config = dict(
    experts_per_token=1,
    d_expert=128,
    moe_layers=[2, 3, 4, 5, 6, 7, 8, 9, 10, 11, 12, 13, 14, 15, 16, 17],
    balance_bias=False,
    vocab_size=2048,
    norm='rmsnorm',
    optimizer='soap_variant',
    lr=0.00493,
    batch_tokens=131072,
    steps=3517,
    dataset='wikipedia_en',
)
Below are experts of layer 5 (counted from 0) of a mixture-of-experts language model. Rows are named router (the router's row for the expert), up (a neuron's input weights, with its number), down (a neuron's output weights, with its number) and show model dimensions 96-191. Each number is 128 + 32 x the weight over its row's rms, rounded and kept within 0 to 255. Numbers have three digits each.
After each expert's rows: "mostly gets" lists some tokens that are sent to it at least half of the time. This comes from a sample of Wikipedia text that the model never trained on.

# expert 20
router:132158094160164147166170089093164094081146193102101168091158168126166168103163113146145086127160113124091128119077165095166088094167157164069154092168120158129092123156165095150085163164099162135132081114163166126143098154159101088162165131165157097095092116141121093135162159089094176078
up0:132159141117127190113115139116121145122111051114121143121110121153144117129172178154123081117105048033122151110099153061134098120165138134124136146149101150090109142128166154210096086139092169066137112124135193079157104181152154119132138086167141125107102114078116120156200098118129093181
down0:134135108112113148096157182092147108104194131108122072141125181136155113088136150168115132154089112160120127172163133095139142176128149110160193189084125161148124141131144067110081132152119108159052100147168135094079129163189120128158118132108118154160068108160094153126127097102110155148
mostly gets: " end", " sign", " 13", " Go", " 12", " 9"

# expert 13
router:119160085163170141162170089095167091107152128148116169091166167117168170140163129141147089132176113130090117088098165090173134099174158162135170090171135165138093119162172092157084172163099126089117099152172168091148102157166117086163172090169168088092092133120114086135172165123082116118
up0:086120092134146151147118126144164106127082127068164184107100151169170135166141150160130149161144081085136123131136136140146202118108143104115167131167112176210107064125159108166115105206096156109157169105188086095141020164137090090131171131148132118122085099106131095115102129183127115108
down0:127178210108155138138093153095165117127126066097112120168171100187119020124081134100129121147117142095148215101135173134117166157160170136151113108119172112135102158208135108159062167161126131169131122112089138153165108193065175137079141149172126107093134156108100129121122051144164118177
mostly gets: ");", " Richard", " pro"

# expert 14
router:140169094170168153168165096095169089115094130122092169091167170107168170162170154151151094130169116127085111141103163088154133092167164157126160089168148168165091166149171091161087165153097132126148088170162165137181092156167107085172168084161166100091094114130119086138163166139092132134
up0:074097135147121102170123088118157118134143105058034130096175150162141165158146086209136149094135109158115181092097106111111152130145156144119105091123210141111132113146139084132123110174117164110197103127162142118117137148124137130191093187161157105141096109236147068115144156149078139082
down0:144107174114162069105093055142092123106076142148128120125156091121126230109119109199127105162182079166182100066155122125084138064108104073102095128136173124142134187060098111171126163080174079120182129140115138067106136106116108115165144082127110110175128159194147069120122109131115120162
mostly gets: "ñ", " la", " San"

# expert 42
router:115159092161165183162165101092166088060115135120119169091157166144167168114165137159147096142158137081091113096090161096144107095166161165103169092165139165172086146149163089163089162155088132117137092175165166067155098154172128090164153123157158096096101148150118093087167159110084118177
up0:127214132145150091122127114145140137112117134174148146132156152159168133133200128091115123137162132182136105095132135103114102115102141096152135090154079153186139211093114071125100144137155168187085101145146148090180140156102103114143101136157152116161121117144130097125110124153109165045
down0:095123137159114121104172134171041125168143144120152144120095142068120110132210142173141097137126091177155140096170159086125099120070108112172122110156101169129128114088111027138102071138145140097159138127123146151072157159073144118168120117190160148095143123125178173136116136152150049161
mostly gets: "″", "′", " inter"

# expert 1
router:106150092162166173166166095096171088097155135051115170091152166127167167144163161145159091150157150104091161105105169089168118087167164167132159095167127165121093123137161092162085164157093105098134083126164170085162090157159158090164160132168164092094100133131141094090166160123092100134
up0:110101099150162142128150139113162115159109110151117089125111135094127116116125133078166138177162129127151149097144120101139144096140138121148151138143075166128160144130149112164135146135183072138130095069134079071174197124186088124181146108171102121101144116166187136131130180094166061116
down0:087117081094101067178134097178098118146127160162162184082130195165129154155121121083109133135157073158151103129114153114231097122153146084104086130171110112124116057131116099097057111146139140091122129148136128129158112202104177172067131198183147114134104088169130149090112069142142137188
mostly gets: " district", " Stadium", " Cup", " County", "lock", " city"

# expert 5
router:125161093158166150161167099092166094110218132111126168092153162153166167098165069146153090139158098086091082096108168097156096093162153166052163096164126160118095144156160094157090167161088144097135093105160163109157095149161125091161159138160165099095095112136110093137157158131087148102
up0:084125144139145112110111139082145084187134140064190135113121124097155173084127156104191119127099021151154150114144093111177142090145143118136100089130088122116123115088153097156097140176086174131115140105130121157167104145189118079115139121140113122153103146164120122116131165126091210150
down0:068103153181125125151147186076142152087071105142115147092128118077160165194095165071150104177162185139089108085075128109113187119083116092108121132132153166085091133114122095121097140136120152152150138131238122071093131124180112124152110133127149091141150174170090144149097140135121113135
mostly gets: " father", "ab", " sold", " version", " Ab", " football"

# expert 24
router:118168092167168133169169091097170093088154192108101170089156171134169170148167135135140089180164143160083107145108159093164121087167162163136158097166126166126085156149165091152086167160106107097117088102169165107137100160169120084165171123162166094089087124123154094105163157103086121106
up0:147153093099132052138137112083170087201130158122119145142110169122144126165133105116147074081163149104108150142158144123156059104108110172128180142135149131065093089132152105099113172060089150073168152104132199126157182062153127118167120109155138109134111146096114105105153089081140117146
down0:126084125152170170107119094093078175142196148094140154113160129163136136180102112175142173125161093200140159128103086099102108124136094116124100148153137111171156153084154085133114131170102160167161118180118126169136168115157159155118157076128143125143123115137088093097100082084118177141
mostly gets: " until", " since", " when", " vi", " it", " before"

# expert 30
router:121169088166168133165174092086169088082172168103109171089164168131172174122173132159151088116176120122089130095103172092161122094164167164099168095173144167114093132159164090155089170159084161115124102125170169116157103160164121088165166123160166095092100142136106089125172166104082132125
up0:127113144129142088138149146080160147143111125051135105121108176116128114101112136106063125172107113115074134171124185172118204153200121178192150136167121140088115111087114116127112140161078089103196162104123154109057123159166126126144162074132168119113141077121102107145173095158096049168
down0:131086145101160149140207156065129129119155114125157183085174111139153142077141077116135159170140160092109162152105117113081089128119138184105113094132173138111084105145108139103080129130100143121214122119108102165097116129121102129103183095132185172140154155140136110112128118151105127147
mostly gets: " video", " region", " case", " what", " kill", " even"

# expert 9
router:138161094160164147164161087092161096092185150092115169091154163118165164094164071151155092108161086086096093095101164099165112097167157157065157096165120161131094134156161096149089166161091162110120098126165166071159098151157095089160154148160163096095100126176067095120162158118091142125
up0:141126127194142122163106123088149166127117175107157117102215173130139131165121156135093125171101056134138124157095113129211121116148133156106173107141146146146126135110131110171133175100152074116167145102173127145118104162155085108122084092131149098126151141096189131115143156117105136136
down0:135126171191179150155057217136161159150143141065149133117114191159157133178144174185093097068128162124071131183111066142133085155161117109162063113124185131136156162113147087139062131093160085129127137117117073143136117099098090124156117163075119113178110101086118089126139155150113174152
mostly gets: " well", "self", " up", " through", " time", " down"

# expert 27
router:106161090162173191159171089086172095083139131122112170087156169155170168116169113159147091124170114110088111105097168089173119092165159161135162095164130166158084138162170095161088173155089119109122097148165169045148096157160088088165158106160164090091099131122113088134167164123089116142
up0:123136128088138139164131072181185122134095183137114178125167157083106122104152088141150063135133077102111150119099135127134072076118133147084152136173122161088094159109094114192087144064116080099104120151178134130122143167136088098178150026121165116169074100094087164136121179115106086097
down0:067127135167171117103121085158131110078115095139164103139121103142094099098145070107146082094130165133165112159126097167139165128171109066146137133083138151089153150157096101151154142101093095141104174198128124061139176136134136174078125153168187127100107074120118155146144128146158130168
mostly gets: "É", " York", " pre", " Paris", " dis", " great"

# expert 34
router:115171092156165184158164092100168098062173159133101168091162167090168166105162128134142093179153158135093154142108162093139136089169153158128161098162132164169097132140170095156090163140092145133143104111160160093162091150155094091165164049159157095094096164123127093119164151099092087126
up0:108143130132141072112122172108096148113084155139147136116161104103091145071102148126132108132205132148106083171114121125211105102128133132175092123176080141151098163122162110135116127167092101068165168130132136114204069162112172132115086116120143122126140082117083147117104117048148139069
down0:093191084068128143149145112112131161091137153100069151168128112192127122099221135098105112100110142154163062106115195149121117096107089113129153129095120100188134050159111155188167143123129156182100113154146119170209138157126098141146176165122150096105151105146128088154156103107123142159
mostly gets: " million", "0,000", "000", " four", " contain", " six"

# expert 0
router:129154099165166141167171086092164089087116106103125165091159167124164167168164157148164091138173107094088110110103160093182101093161163164123166090166117166132098110159166094155088166151098157106105108116162165077165097155162136090164163141167164092091100136097114093166166169212095189135
up0:119144094135118169117182088033143144120101114098090120151153109151126145153221170161178129142111146134148115122111167111077174121170113167130106134163144151119117189189163132156125143198097126164162118169156101180144128111131141102125163109166118122141152076126131134121081128127115092158
down0:108072179132123138141117086132175166091053075181178118141149128184166162121114145141145156134128143132154120144079096089129084168091189098127182191145166200073084128103128107115123134171075125143154139131138114088178120153082089093115104112124109136119091099133163138168184162129147130135
mostly gets: " w", " F", " Ka", "α", "With", " has"

# expert 7
router:167159094161164088168170095089169094127130139093103172091170165129167170149166118153148090131166131118096126085097166092140112096166158166119164094171147172160090129148171095168087165168102102100129086131167171155143092155162129088160175105162167095092086127165141091102162162111093102150
up0:127168162134135134166106111138140093151136088149106109069129167186172133158159154122113116126111138105107080174115136102123116109152128134140186084171181169130099151168160143139116157087125120137110084145120158135090157139132147122132105091107118134116138167088106082102179165132103196108
down0:131138157109119098112163145122075129090146111131071109127161101143148109196145135091133159118120132127165067117126129113034178090160114106100148146123114096121102175179169148177149107173090139145089155188150131186090107151173120154153110133110072155151115100101123111203119139115112071144
mostly gets: "year", "ities", " area", " student", " political"

# expert 47
router:135154094169166133170168090089164092171130110075128167090167168131169171148163130149153085133172136133084147142095159089142121091168151159151160096169137165172094142150169093163084160171102083091121086130165169159155103149158162089161166142167165094092089086139152092116164165156094129126
up0:219153126146142116155125137124151131067148150209077119109111162175174133123155202231134114208138094110161169113141169092155069125162113164168161084201120199147105128117157094159084153075101110099086164133182171129149142108151092106150141154154176105111105112170155111172101180172070173104
down0:117116162102138111087129164103114076117132115085102112095207084091139177111140069137161109115136141147047062095139166079145160153161134092148086142190108163122151144118160167095166169091109143104088143108147111127155115124082083124130092099148118080112103137146135066146175068088197131140
mostly gets: " September", "Release", " while", " However"

# expert 2
router:161166090165166124166172093091163088111104163144090171090158165119162167145167183152156092157164122141089147173093153091144119097167159161146163097171163163152093114151170095163094166158089102111193096173165163131149100154164078091162163067163158098093096155129141095125163164122085126141
up0:132091153121154194176125124072174101149126137124103108116077137195154140088106096184140073168119159162158126162108081122121118153165169128147164140144153163200098093083150137099117112143109148105124086074122111061114134098144133115122118153115179126142106067162184162115141102087105071062
down0:093145160156103160127120091152121100106119120091132078080147095093082062082118110128154098100097154148132048121137209126167170100147192163137126145132119170153118122104114107157079103217150097080128166118146153108077136121175120160135184137153122137149099091135154082144073078158197157107
mostly gets: " plan", " We", " Me", " Army", "ä", " 1998"

# expert 23
router:150170096161165115164167090088169094084113139153088164089148162151166165120162138151155094135164114115092127145097168093154136094175161167086166093173115159133098162163167095154089163160099161140100087142161165088151092155161076086165167120159164094095103119127028089130165162112086174079
up0:154086133163151073131165159105124140043132048140079143111154130114105163136109101128146089101168135112103168119141162157047058126133167190111106090132099181175133072159118151145100137113069124104119121194170137105108108190136107093158148085161141124126095177150106122104171127204103125055
down0:158128099133211075118099115082201103130099103122159142117152172168160127170117161165112160106130205106124158137125122156071117132157133101119156079045135120098162109110071134091146135183112078150156123090088166129127114140145115093102131185121137127125128115114074129160157082112217095109
mostly gets: " death", " un", " All", " Ar", " full", " last"

# expert 46
router:087159092163165141159170098087162097097208199068104165093152165109163166160164154144165097158169122151089146066110163091175129099166153158160173096164142165139086095152165097144089166152094132107120110130167161115137093160164148088158159140161165098092102134152134092101160170100092099117
up0:132148109151133158086128163123141122111105102157117177123147111085142137111129150140101069178126098138117186125150129106155098141083078150145191133136127120199091080168173088141139103143096143058151135125116128121066107099135220104130156219162141095147093134162181127102118178140118107052
down0:186124163125084026104131112185167126124172057107093105066131182202125136192105144195141146153115097139156140120121134109110138127167100157111148129189187120168103139064047106076120094112146102102124220126177130109151138060118106159123144178093192128126131106129149152104129147144133187146
mostly gets: " —", "8", " return", "9", " current", "equ"

# expert 43
router:126158093161165106166165095098172094064131178127088168091159162123169170148170151156152095169168123144095138070097162087151137092170162165111161094175133164141090113150171092155091165161088165130145091143164166136149100161169125087167171145161166097091092127163121091082166168068090136136
up0:072111120145110142136158122132152095158132181085073168107166120076158134107166164219154141145167104070180167102124147109127073095145114145098129129101206125098104178106130131111089170166088115150098116119148100131165077125117115135179153059118191084122109141134121122211156150152145118172
down0:188122123147128219124181097132087207115175132188111144147027111199142086176066131124146191095164160066054110102148153132147115119108128101092131109142147180126207119130151170132131184139104180095173167132160153151104124093136145122130146135165111137139135102109117107092072110117170113091
mostly gets: " no", " most", "---|---|---|---|", " Gra"

# expert 35
router:157165098162165098165165093095167092105125168151091160094155167151168163172168151158146085175171152123096160165091161087178112090167159163069156097168115165119093114159163096156091162163100131112137096150164158144158103162161104091163158130161160095092097116087089093162161166156090210110
up0:134132127136122113126124141117119097118205038119075146115143169062171155194162074164140120118120124219124172087165132130134086077100115122167171090135090109123175162119140133150127146095192136143087180126149174173118106174155099131127118116162145106122113174097111112203086072130085112230
down0:127110197102093116112137191117132125195135154119159068157150116148129156199120127099099158150092112226109223116148117129127149046161186148163086079161109149149144127105119103094190139091062146099135112085166167125157080134154096081138105124113214082120123159131184160133177191104164131140
mostly gets: " success", " music", " start", " run", " win", " free"

# expert 44
router:118162089165168185168167088088172089094122147098103175084165168126172170135168128131145091139163088112083119137106165084171115095173160168122164093166114168140088131153172092163084165152101114097134097078166156080176103160159115086166161096167166088096089133134143092115169158141087113165
up0:118096123194153118156138113090161112174098187123193138125097173160181150103093130119124143167148127161130081217180121128116054114132218159129194170142146167145100104071174107184132135047118161093146182094152169140124076157131076091161128151142125137090150139134138120116173131167133080171
down0:086093084162146074086103181143127122145150104116130181149074193145126126077122057121167141106126111082139172119090170083152155122088125159100081086144155097150182128117138099150095068114085120126151158116160141122150138112146118122158173098112115148161078118168175128109144077172071140132
mostly gets: "[", "(", "ō", "After", "ji"

# expert 22
router:152156096168168102166168086090173083139159143114113167092161166135165167161164151132161091131181120152097160118112159091163125093172157167130168089167136165144094137156166097155091173166106089066120105137163164121147107154158114090163175138165169091095093128083129086119166169207090149131
up0:115095112174100151146117146109131115096143113080089156120080156131175126164142116196169084143118079112131163204123174078086151121174141141180148123155169083156105100083156124155111178148079124135150106106137118113132100139144167124137149150115157115107119153117120137125108142151091165114
down0:106103091093102130143094086060102070182183108133126163152093173130122129126166114155123122158091128100117104145108175095081066132141130141122180133151229103099139074097179097118095171125120199095116107144108186153119100192130114127122157101131146124060140100088163111097080151123146108085
mostly gets: " new", " play", " major", " di", " song", " like"

# expert 17
router:106157094161166120169172089080169092103107133155083170087161166107169168133165118156153091119165081099088137138105163088153101086169159160084158087176137163168085130152173090149087166157095119135108098127166164163158105172171139085163166088160170105090084135150119092129166162127089139106
up0:110129133102142074123135113103113125109072111063095137112119201145118115147151163174166136127128102086133109154118149118181089097147118157115170138112162151091130167146151135162106142115133117105161154191165137171111200144090147132097115187097153090104112103153038146087114151133171140132
down0:168152154097144107133084161155140157139141195151129140094149136050117119154127144096088127160147153153109120096117101137130147058125123098184153184122162117119090107115095179106140143133096122150144132112123141109141148110116069130198092087086113094134082158190108147117175117160105137135
mostly gets: " James", " who", " group"

# expert 31
router:130164095163166103167170099097170088138102183069091166091149168115165166137159175152146093139163127129092161147096154098146137091165165162145154096166143161121093154144166094156088165161095097095131073161164169134145112159159150089162168132161165098090093133194148091075162159062089129117
up0:166133096139150121133183084131139102157168164099108156115121143155128141097143127132095173105181156050107173091140101103124135101126090137035161155118166185159108203120149125172110142117125052163105107083170155178121057112096065147148161068116140153116109105137155109078101166158106140095
down0:117115075066212110134090116102134155151192105189127170102116183183140098151173130168162092110144082098190164136137090110130145118141085099098160180171174126147147144183114059146113038114090125096103154170131168104182142121112112086133138151173145166081128168081153107175142164051124136069
mostly gets: " At", " Mi", " Si", "†", " To"

# expert 4
router:163164093162164124168168092093167095099122126123106168090165166170166167112162117160133088117159116094088154152088162095170119091166163160149158094171154164156085159142164095154085166162098141104119091165165167121161107158160125090161168087160162099093098125162112094089168160103089147124
up0:142112109156114141111111133113154133121126109125103135133168120157140157130105102108150162061082071155127137077136102108172098118119071120167139121131176128113155072077156130138102100180143107181088144067104132165156157099130101137141133124108146134110111122173101138187163110158131135097
down0:120149132162172211197143139111107185107141137152095110083099063121145067219095135140143131114075138104131106058108214135127071094124116186095133138063123123178095110084121171142092121098061107111155155109147148157122103160181091126136079167097144117099143164032128088144069124112156088109
mostly gets: " Kingdom", " C", " America", " British", " H", " Bar"

# expert 3
router:170152103163163066163161092096166092098071106131109163096156165147160164145155133158139091116169099075093167161082156096149102098155155161058149094164151159152092159161162099152091159165109098126131080134158162148153104153154093091161162163162160100098097126129100095114159165171098243100
up0:073155142154174158119168053073125120060138161097071111100088161108172166111118111174143157091146127079091163210077084116169145120142106156183188091136138164073085154138180101143111135189070119101122100097193152138178083129150134128157153117080120107095131132161060130147141104120137120114
down0:202129173127205108121115088120193128131128108183126162088210081128193134135190118138057131121132141108213083138105119137220170121173080147148151081143110122119090101161094136140066127141112133139115116124202103112131143153136093156069123159160131135120055116172057108124105126091166134156
mostly gets: "&", " century", "å", "Š", "č", " March"

# expert 10
router:111155094166167122160166083094164088130145118132111168093157167135166168146167141151162087155169131137091126069109169088162118093170158162124162097162127162131091092153165100147087168158095155090110105101164161126162092157165119090165171177161168094093087069106128090147163168176092148134
up0:091123133140149066154157097127121141110155086080148125108127146190130126091135226151154164076154148111116158158102149149122172134171092167142125090125112164140111121168141131171139134136116135094183124112105141081125121154127124116132178092138171100130111172145137100087153201132120111064
down0:111175196113140099146192105179164156073154143161191160133189136068097160147134164108145156140057110159182112140171106134146155159174118131132166139212108092174088095069167135129135157101147108136132122122117131123170191149143112138074142144152093168154050106143136104170171158143106127121
mostly gets: "±", " work", " Jo", "rect", " organ"

# expert 32
router:136163089169167115160169092092164086112164119168133166092153163144168164110167130160158092118169134119096113095113170085172143094164153163115165093163124162131090080161166096163091164165099152093147104152163166140153094157166117086165166140160166094092097107092131090165165165176098154137
up0:147152112180141084143131098112126123120117106178144143131119137111135151129140156172095147116100143136125093138136147121199099113130104170173127120196077145137124086137107053167113158149063161166171179074097171065129156111105075101127083083161118140106184112206134131110135170051133184110
down0:134124150124181143146111135077106115099121178133168129153096150113115100147163131102086154175162088122117157120099107088057059126110125131151093145152137083136104050113134110121106124170122150174132123084073142088085119089153118126084149045114129149124161076104175191101150141126123167096
mostly gets: " announced", " cl", " such", " include", " known", " engine"

# expert 6
router:111165093163171120168173089094171088126139150143077174086160173104168170154161130139147086123172103143090127110100163091143114087167160159131167091175132165176089167153168091166085172162094145120116094115167163118161089159161096085167172111161170103090087110144145090128166164142092121095
up0:063132131147143101159179121133179101129139127121131156123140116119150112122123053137103108079115135128186117138149113108169126089209176141178180120186201112094136110110136125119097112155078140110146107191105104094111149168116140134146094150158167159058090159123184103182145161195151169162
down0:104139174142130082094101102126111067107093117174070146095118105105121161129150151084101086145161124155187112109124125132132116118083141081161113103194145124187090159229129110113100123165110099187157094142167122114084160137113131162105112168142173166135150139178154138123115087132089166171
mostly gets: " Star", " special", " public", " International", " high", " international"

# expert 25
router:130163088157169151165170096093167094099170170124112170090151166115167168103162103161149095123173088082083116104108171095167118092165161166103161094175124164122085149160163094152088170152087162118101106110164160085159091153164115087162163121159164091095094154145117089158163161139087146089
up0:078141165136107158113132120130114107110193163145122145122060110127152170111131130213092097098159040061085088115113160074131123121148156153139121082125114170148138123149136092118118153172069151156155087064138136115150160162167164136115114178108136152099107155113122121142158135100115174091
down0:122151103180166092066132162125144137180102152163152142140162131118098119183132160099189171138130084104155183186149176140109115122131164100109107106107160097124116135147077144107128090151134171131169087030133149120141112113109125135112161196082120171103130078091191153162137109109153090155
mostly gets: " award", " post", " tradition", " title", " own"

# expert 45
router:170153093163162081169163096092169088154126125107101166091162167129161166166158139151132086124179113106093165126090162097146115092168168162113150093170162165149101136149165093163086164177101097097136089177162168151163104160160134090161168125164170097098091118144131093101165163127091159151
up0:141164103157129105153076104162151151170113139148137128140180136036137144112096198163100156100113140078143171168133115104144130109132152149138113052166137147103102140198129131144119077083076173129130101104146090157123111211182123104160150151133116147115097089087154146210145132126098082177
down0:142179099109135128149134189119179142139133151143166159105188157165178134098202125179181076105097134115138154162139141152041145183109095053131152102105131141135099153109179152161104137151125096119149119142126113127129094146126172140118214117158076144107167177174130123085078147074126143154
mostly gets: " No", " Pro", " Ha", " Do", " Po", " William"

# expert 19
router:103164091161170153167170094094174094113212170109112171090152165146171171097162115144147086131168149130088123111104172103161133093163157164100165094171146164109092143162168090153087168164088165106137083116161169101141104154160130089161160169163164100094092124141109091116165166090086164086
up0:163009122112124077142164130157140131141062120111152115124145119092136135103108128094151121059132217157105107123140145193077116107108154115124103137124159081184132044151132154115158134135116138148208112130131115096089193161171134111098124093155149109146106122087180117161175125165103130094
down0:108155167166142138180078130096112168165141164106154123097103110159123144064089144174121133122122156095080130194163208129136154131151127060156184134062085117138117171150120192129141144126138143062186113107100119145128110138162121157085135128134086167101123144142179111124106109113153159193
mostly gets: " named", "shire", "_", " multi", " Bi", " called"

# expert 8
router:172157093161165110171166093086166085164129147150107167089156168132169167127160151138141092180163145132088174159101160088155112090169157159155153096169128162155089142157166092160086160171103099101142092183167163177160111162164121088163164127165164092096094093114153095112163161140090135119
up0:044207125137126120113122099127155110179135125116101134096146117136125152133125191143050100147160196112083105085147150160150115158163179099161136116107174134235119158186123094103127112156088106059091070142162143157121134150167173137138108162141168081139121164078102138090125169200090139134
down0:133156147124094106156116131093128181104127105061122099067139102093115105123099151085130068082111138123161149081180150190091123127192110138111106067074106165129138120159144142184123153139149103070196142113132098114099120075153122084108139171140171125143136087158098093204125115138124136144
mostly gets: " Bri", " Vi", " So", " Hu", " Comp", " mo"

# expert 18
router:162163092169164169165169100093167088095140134112116168091165166135168168142168139157155090148154141102094142112087153094146112092160163159140164094166174165108099147149165092162087169143093125109131088151166161061150093159158088090164161087161156097094099151138112089158162162123093150131
up0:142109135161131193154109078128126145084153025135090143102183146153157143115171162116144135153141042104150134098149075114072184122181139156131127113174108142124166105142114115102104144099135114166110159130173107134111128177136047089130106043201123108045117109147053125135141144091113151161
down0:172124095147121120126146136053125137110109140138120119084154100147087174115109136219156176073066161122131144185103158099159103169135138103122149157131164118176136096104108101098134179103135154124115128196134153087180159119153146158138126140063133161084074136120142061168143126116084138127
mostly gets: " Russia", " Japan", " Iran", " military", " World", " Africa"

# expert 37
router:132166099168164118164169091094166083137166153122112170091161167145166166183169153142137086144170175169090162134084161094162124099165160162160161092171141162137095117156167090163089161158093111075134088125167164135139094157161167092159171128165163098094094107094177089160155166136090142146
up0:142124119153101186165134131162150047122131135144141130108137144138097151100083094161105087082138091201111167103147170104151128112079154195183132120160153145161170073110133130116116129179196069099166133084109120105099073106137133129135107124146065116120087073166159168080101145172139137119
down0:068151064119085173170066101106099123116134122103137140144167177123135137083110116117110075068089144095134100120037104196131131133103132094144095115154176146106173114119112081174113141125163153130154121143122128150176172113143115091156104122125096098079094120137157103152052159134183091130
mostly gets: " &", " Trans", "serve", " opera", " It", " New"

# expert 12
router:149153094163164114167165097090169090073126152140099167087161163139167168150164175147144090140164094130088151151088160095151112087162167160139164096172160165150092146151164092158089171157096128097152092169162168135145088159164128088163166071165164099091095134144124092101168163116090134173
up0:101103115176167106134097088102116126127094139108144122125164176120165146187120107129178079152123103049086155132129144094087054110144126136155094107124075138016137114167157140160101154110141102158093092195115082201153059125139127113171198148088130136097158180098121130099080178074128111125
down0:092194115083137141179100129155083146120110104132172102124170148118086166157096089107131071179184148146106201144120174184094139155161147116136140117204099128152104144086169107078117159136122155146163143046135147103079182180114153117165119137166138084116137110136130109183177145065103083122
mostly gets: " St", " De", " married", " States"

# expert 36
router:132159093163164098166171097091164085143158158129099168090149164139164167160167191145152088147173109164089157139089161087164134090166160161156166093167147165114096127163166096162090169159093091084168089143169166153152091159164159093163175077163171100093098124112152089122159168128089127119
up0:139102114100150154141132121127117112137070136127119143117065126115126148087101130114167134142158186122135124183143143091150118116110141125150135109148095132089129143170122092201130139175119120161068148143121147170138112111114153114153059089136098169106122107066068082143126106168118112182
down0:121113142172112132146141171134126098117160067135180127102166092167143077130134131182129070186092131139188129158077102097163108139128186148172169122105134163161148175158108182191140120115181161108168152155139144154118129133117155132086106109107099119154157101098124073174132134146049141124
mostly gets: " research", " various", " attack", " appear", " =="

# expert 29
router:131153093169166126161171091093166087158104101098125169090163167152167168127165150177153086124169154143087143156104162091163124098166158157155153097165131166141088112153169094142085159177110080084148093100159175165157117155164139087165169145163164096093097111129163096099164164146097129186
up0:145128124127157109145118124058136098102160114128172185107190118191097147043131108107159127197137090169141126120109146160090200127150130144146100142132177118140143141135062120127105091131101109132129128086139147047143219081163127092117090096153133147108153153189113128187089159108130147089
down0:150138052161128089135124123136069085102160160136155107183117139123098096128118139126110133125109193140196093191111122153143100065150178165128163135120124128108134057133105216135125139104151175187104106070111160157108159097162158172127115103117116171167078106155172121096155094142144046119
mostly gets: " Man", " Ad", " Val"

# expert 21
router:138160091170165099169171098097169087146108154121098169090159168131168168176165167156157088163169117134090134138092159092151098094161162163159162093168175162140089134138166092152087163161100085089141095168165167128157096164166100087163176068163169101092101102134138091094165160124093120158
up0:158119114120144195138141134115178144166098186100172175146102139131142131181108172159125084090169071113097090161095088137126152098126142139168167146073115146129116157152150129203108137125146149164163087202110158135083109140113178093158148157135137146146140095139095135155158136086087105168
down0:113090160166164085127118136065142114137071123111142182138170126184160113107152105061143101110108112129177139125197105120087136154169153106074096117163177141128161140134142187146090149137098130144133183122146084148087169151134150100133102115163072108105151159123117189133148122100137097114
mostly gets: " Ke", " Sha", " Lu", " live", " Te", " him"

# expert 28
router:140161089166165138164168094095167088109119116110105172091166172105168169135166144162165095137168089105084112118099153088169119095169163168172161085167118168189090155156167095162087169163105125107133095111163159127169088153158145087164169141169165093092090145121146089115165158195094155138
up0:161109118165126079138148082081122111158090206205149141107163128053140114153160102143125110114109124110073123120151106150135205134123124123110144058095124125127125176137136118121093143156102146117193154131150099116162093124138122137132086104180105109056099070081110087105126189130137118171
down0:168236136165165106114145145112137142140080158160138093110107174123134099167069144084181146129164166116146196133083155122121121141124141195154126148155125115092134115127152148195150115137154157106171106147105192163139125126155139075174110149142110089105165146062153138136201195109146087182
mostly gets: " take", " player", " water", " This", " type", " part"

# expert 39
router:105159092162166136165171097096167087119149160104090169089156164126166171131165174141155092137168119160093151125088161093153118090167163165149164096169159164164094113144164093163092159155088123088151088146165170120147107155166167092161162152161160100087097152152165092070166161059090105163
up0:179144104153124132105164099082137176178034151171112147129169130097138129112132118133113157107177109168104148137151120183138133133135117095111133103175201134079152096108128132171111081169098053187160178117146132176142117148123114101141126134124144108137133075162168114125122162078150157170
down0:141132131096165172125149172104126132154161096152173048103161079147120133158130095097153167125124088161196144124136158119177135163135125118184091177129108116141116093085032175091113111177183134117151152098111077171073082141148115108073156115143147117198138100092175127126151115102082088154
mostly gets: " Jack", " per", " Com", "Ch", " artist"

# expert 26
router:075142098162160151159163093097166088119216099121126164096148161155160161139166173151154090125160135136095147104106163094160124099164161163127160099161159161117107092154160098149088158153093109086154101148157166107153089162162161098162159156164160097097098090118159095119163162170097147166
up0:138137081162121111108177128164141096069124138108148177089131144144131162031150136076186109111121108138143156117096165115135132104166136184155111123160149099181135132120161148152086125070177121123132103149156095108151126168123086151115155072132177095091150126097179084085111149173147141094
down0:170122064141104117129092115161095123183126131183108119068135082133071107080177170119111125157178149093103123149080089142132081062117155133105151087106161134117114121177108138108098118132087130118108131123095073031122049120113119143149155153145110185112069204125069156099153172181130161151
mostly gets: " published", " film", " pass", ").", " commun", " politician"